From a checkpoint of a small mixture-of-experts model trained on Wikipedia: vocabulary 33859, 90.1M parameters.
Below are experts of layer 6 (counted from 0) of a mixture-of-experts language model. Rows are named router (the router's row for the expert), gate (a neuron's input weights, with its number), up (a neuron's input weights, with its number) and show model dimensions 240-287. Each number is 50 + 15 x the weight over its row's rms, rounded and kept within 0 to 99.
After each expert's rows: a language model's description of what the expert responds to. This comes from a sample of Wikipedia text that the model never trained on.

# expert 11
router:55 60 45 29 45 63 53 35 43 26 48 36 39 60 70 39 40 39 58 41 53 42 28 47 42 40 38 75 53 35 54 44 65 53 44 40 49 51 39 61 63 21 40 45 47 40 39 45
gate0:75 25 47 45 58 32 61 37 58 52 34 69 59 30 45 85 47 38 54 37 44 50 36 54 60 45 64 48 66 52 45 42 42 42 46 19 27 23 61 39 52 29 43 33 71 54 34 51
up0:49 43 45 43 70 60 56 37 55 69 63 70 68 48 37 86 53 58 78 31 40 41 35 48 47 53 53 59 64 50 43 35 35 68 48 46 48 69 38 69 45 57 76 43 69 20 40 44
What it handles: Leading hyphens of bullet list items, table pipes, and closing quotes after episode or song titles in tables, e.g. "Money Pit" and "- Song Seung-heon".

# expert 4
router:25 32 42 50 52 55 37 56 32 40 42 44 75 52 34 20 21 59 60 55 43 49 34 47 69 42 59 82 32 12 81 69 54 20 32 78 44 53 28 65 37 39 59 49 32 65 44 60
gate0:54 47 30 45 81 34 36 24 41 58 69 67 53 70 42 53 47 45 37 38 60 57 59 51 62 38 53 44 44 49 38 33 63 41 70 56 42 73 49 43 53 66 64 30 81 45 45 70
up0:47 41 57 49 54 59 54 28 41 60 16 42 44 82 38 59 30 39 30 36 60 86 41 58 55 39 41 58 40 38 49 60 71 51 44 66 55 63 51 44 33 78 48 58 51 59 49 63
What it handles: The words and, or, but, & joining phrases or clauses in prose and lists, plus some table pipes and initials like J.

# expert 2
router:42 36 39 36 66 29 60 32 47 41 55 40 36 39 38 44 53 19 30 29 42 73 61 74 35 63 36 59 61 72 43 50 61 67 39 56 57 50 53 50 70 63 62 56 47 58 56 62
gate0:53 59 55 36 72 34 65 70 42 35 40 27 32 54 50 40 30 61 56 52 45 54 15 58 41 57 47 43 51 74 56 66 61 49 60 65 70 72 47 34 37 37 23 59 24 53 38 50
up0:37 59 32 54 20 25 61 43 47 34 48 65 69 19 40 41 38 61 84 60 30 56 54 25 38 06 38 33 32 54 61 61 66 58 42 28 69 71 35 55 50 23 57 63 38 45 53 38
What it handles: Sentence- or quote-initial pronouns and capitals like I, He, "The, "I, plus field labels like Species: and odd non-Latin byte pieces.

# expert 14
router:42 58 40 63 63 44 42 64 65 32 51 57 69 57 64 75 63 35 40 58 49 46 36 50 60 41 36 23 41 33 51 48 56 37 34 73 62 44 68 58 63 71 41 48 54 71 43 38
gate0:38 41 38 56 49 72 45 57 61 52 36 33 58 54 66 40 76 53 37 63 79 47 65 61 41 57 40 39 29 23 38 50 38 46 39 44 66 85 84 52 59 40 58 60 65 85 39 53
up0:45 46 38 53 53 65 11 36 35 43 67 50 81 49 61 38 50 43 21 78 41 44 50 67 19 59 43 45 52 26 38 62 26 27 79 41 53 71 50 62 49 69 58 74 33 58 46 70
What it handles: Column and field labels in election and stats tables, such as Total, Votes, %, Coordinates:, status:, plus the after was/is.

# expert 15
router:40 59 49 52 54 21 38 43 40 26 53 67 53 53 62 50 32 20 28 55 58 35 71 46 40 57 36 72 36 45 57 53 24 64 61 50 65 45 47 22 60 79 56 66 74 18 54 71
gate88:54 68 34 81 47 49 65 62 40 71 20 41 49 75 35 45 37 28 39 63 57 63 60 58 21 24 32 57 58 50 99 55 30 61 49 45 39 49 44 43 43 28 44 42 32 53 42 68
up88:44 73 23 84 57 44 78 78 43 37 51 52 44 44 20 31 47 42 64 28 31 52 39 59 48 38 41 51 46 56 83 44 52 42 46 59 80 60 55 53 57 42 49 57 53 46 42 61
What it handles: General nouns following a, his or first, usually before of, in or for, e.g. post office, a name, contract, music, a month, pivotal shift.

# expert 7
router:45 58 13 46 40 29 53 65 44 68 73 62 48 29 69 36 51 68 50 37 40 37 60 51 76 67 52 40 63 47 43 37 29 52 68 23 45 55 49 32 60 50 77 45 74 47 52 45
gate0:38 52 34 58 42 44 42 62 63 49 58 90 47 60 55 34 45 49 45 06 36 55 30 41 21 53 34 14 53 47 56 57 56 36 47 30 48 55 42 53 40 50 46 17 49 45 61 41
up0:53 62 44 50 41 60 48 64 71 33 56 82 55 51 33 49 63 63 52 46 52 28 27 43 52 69 69 62 48 37 56 49 35 40 53 47 41 33 44 79 36 43 48 28 35 48 65 59
What it handles: Occupation, title and nationality words in biographies and people lists, and the of after them, e.g. politician, footballer, member of, Chief Justice of, Early life.

# expert 9
router:62 68 56 64 55 31 55 42 55 59 83 52 65 44 65 58 23 32 30 42 19 48 45 62 75 43 55 42 58 55 55 60 66 71 64 29 54 34 64 35 37 44 40 71 42 45 40 31
gate0:61 09 43 60 71 46 33 14 53 69 50 25 63 42 49 37 54 62 30 83 40 29 88 19 56 64 53 51 29 65 73 84 36 33 66 46 40 43 65 14 71 52 64 48 51 87 46 32
up0:44 68 59 53 68 32 31 40 56 51 60 55 64 56 47 44 39 41 19 68 48 40 41 67 42 78 63 28 32 53 45 78 63 46 55 67 53 53 35 30 51 69 39 99 19 36 62 76
What it handles: Copulas and naming verbs opening an article's defining sentence (is, was, called, located, known), plus line breaks in lists and taxonomy boxes.

# expert 3
router:48 44 49 63 41 55 91 21 42 42 31 62 35 46 43 62 17 44 72 43 63 53 55 29 39 63 16 49 47 70 28 67 55 15 85 37 55 38 65 51 53 54 36 39 38 41 53 44
gate0:39 51 61 39 43 70 42 44 12 51 40 16 78 44 33 25 59 44 40 44 87 83 59 27 72 42 39 52 26 64 63 42 79 46 55 51 80 47 51 62 39 58 45 30 69 64 43 45
up0:28 55 63 58 56 54 53 37 64 64 61 37 56 45 26 27 28 79 70 54 43 69 37 58 27 57 51 60 49 41 84 59 68 52 63 69 66 29 65 62 38 41 65 58 62 52 30 59
What it handles: Subordinators and relatives like where, when, while, that, until, plus commas closing an opening phrase before the subject, e.g. "In 2016," "As the season began,".

# expert 1
router:52 46 56 48 43 57 39 25 23 58 73 40 34 59 25 60 52 47 43 45 59 39 60 50 87 68 48 30 68 42 33 34 29 32 38 40 62 51 66 64 74 47 68 25 64 53 44 60
gate0:42 53 58 47 59 24 43 55 36 43 42 66 40 49 47 51 53 56 59 58 69 33 39 35 45 52 69 51 46 16 46 43 57 31 51 57 40 65 76 06 56 52 66 28 64 50 63 53
up0:62 44 49 72 45 60 31 44 71 48 40 65 57 57 40 55 56 51 54 47 19 69 40 79 51 60 50 59 76 57 59 57 36 68 41 66 64 42 49 77 51 37 30 54 39 48 69 34
What it handles: Pieces and later words inside multi-word proper names of places, organizations and titles, such as Manitow-oc, Bayre-uth, Holy Roman, Yew Tree.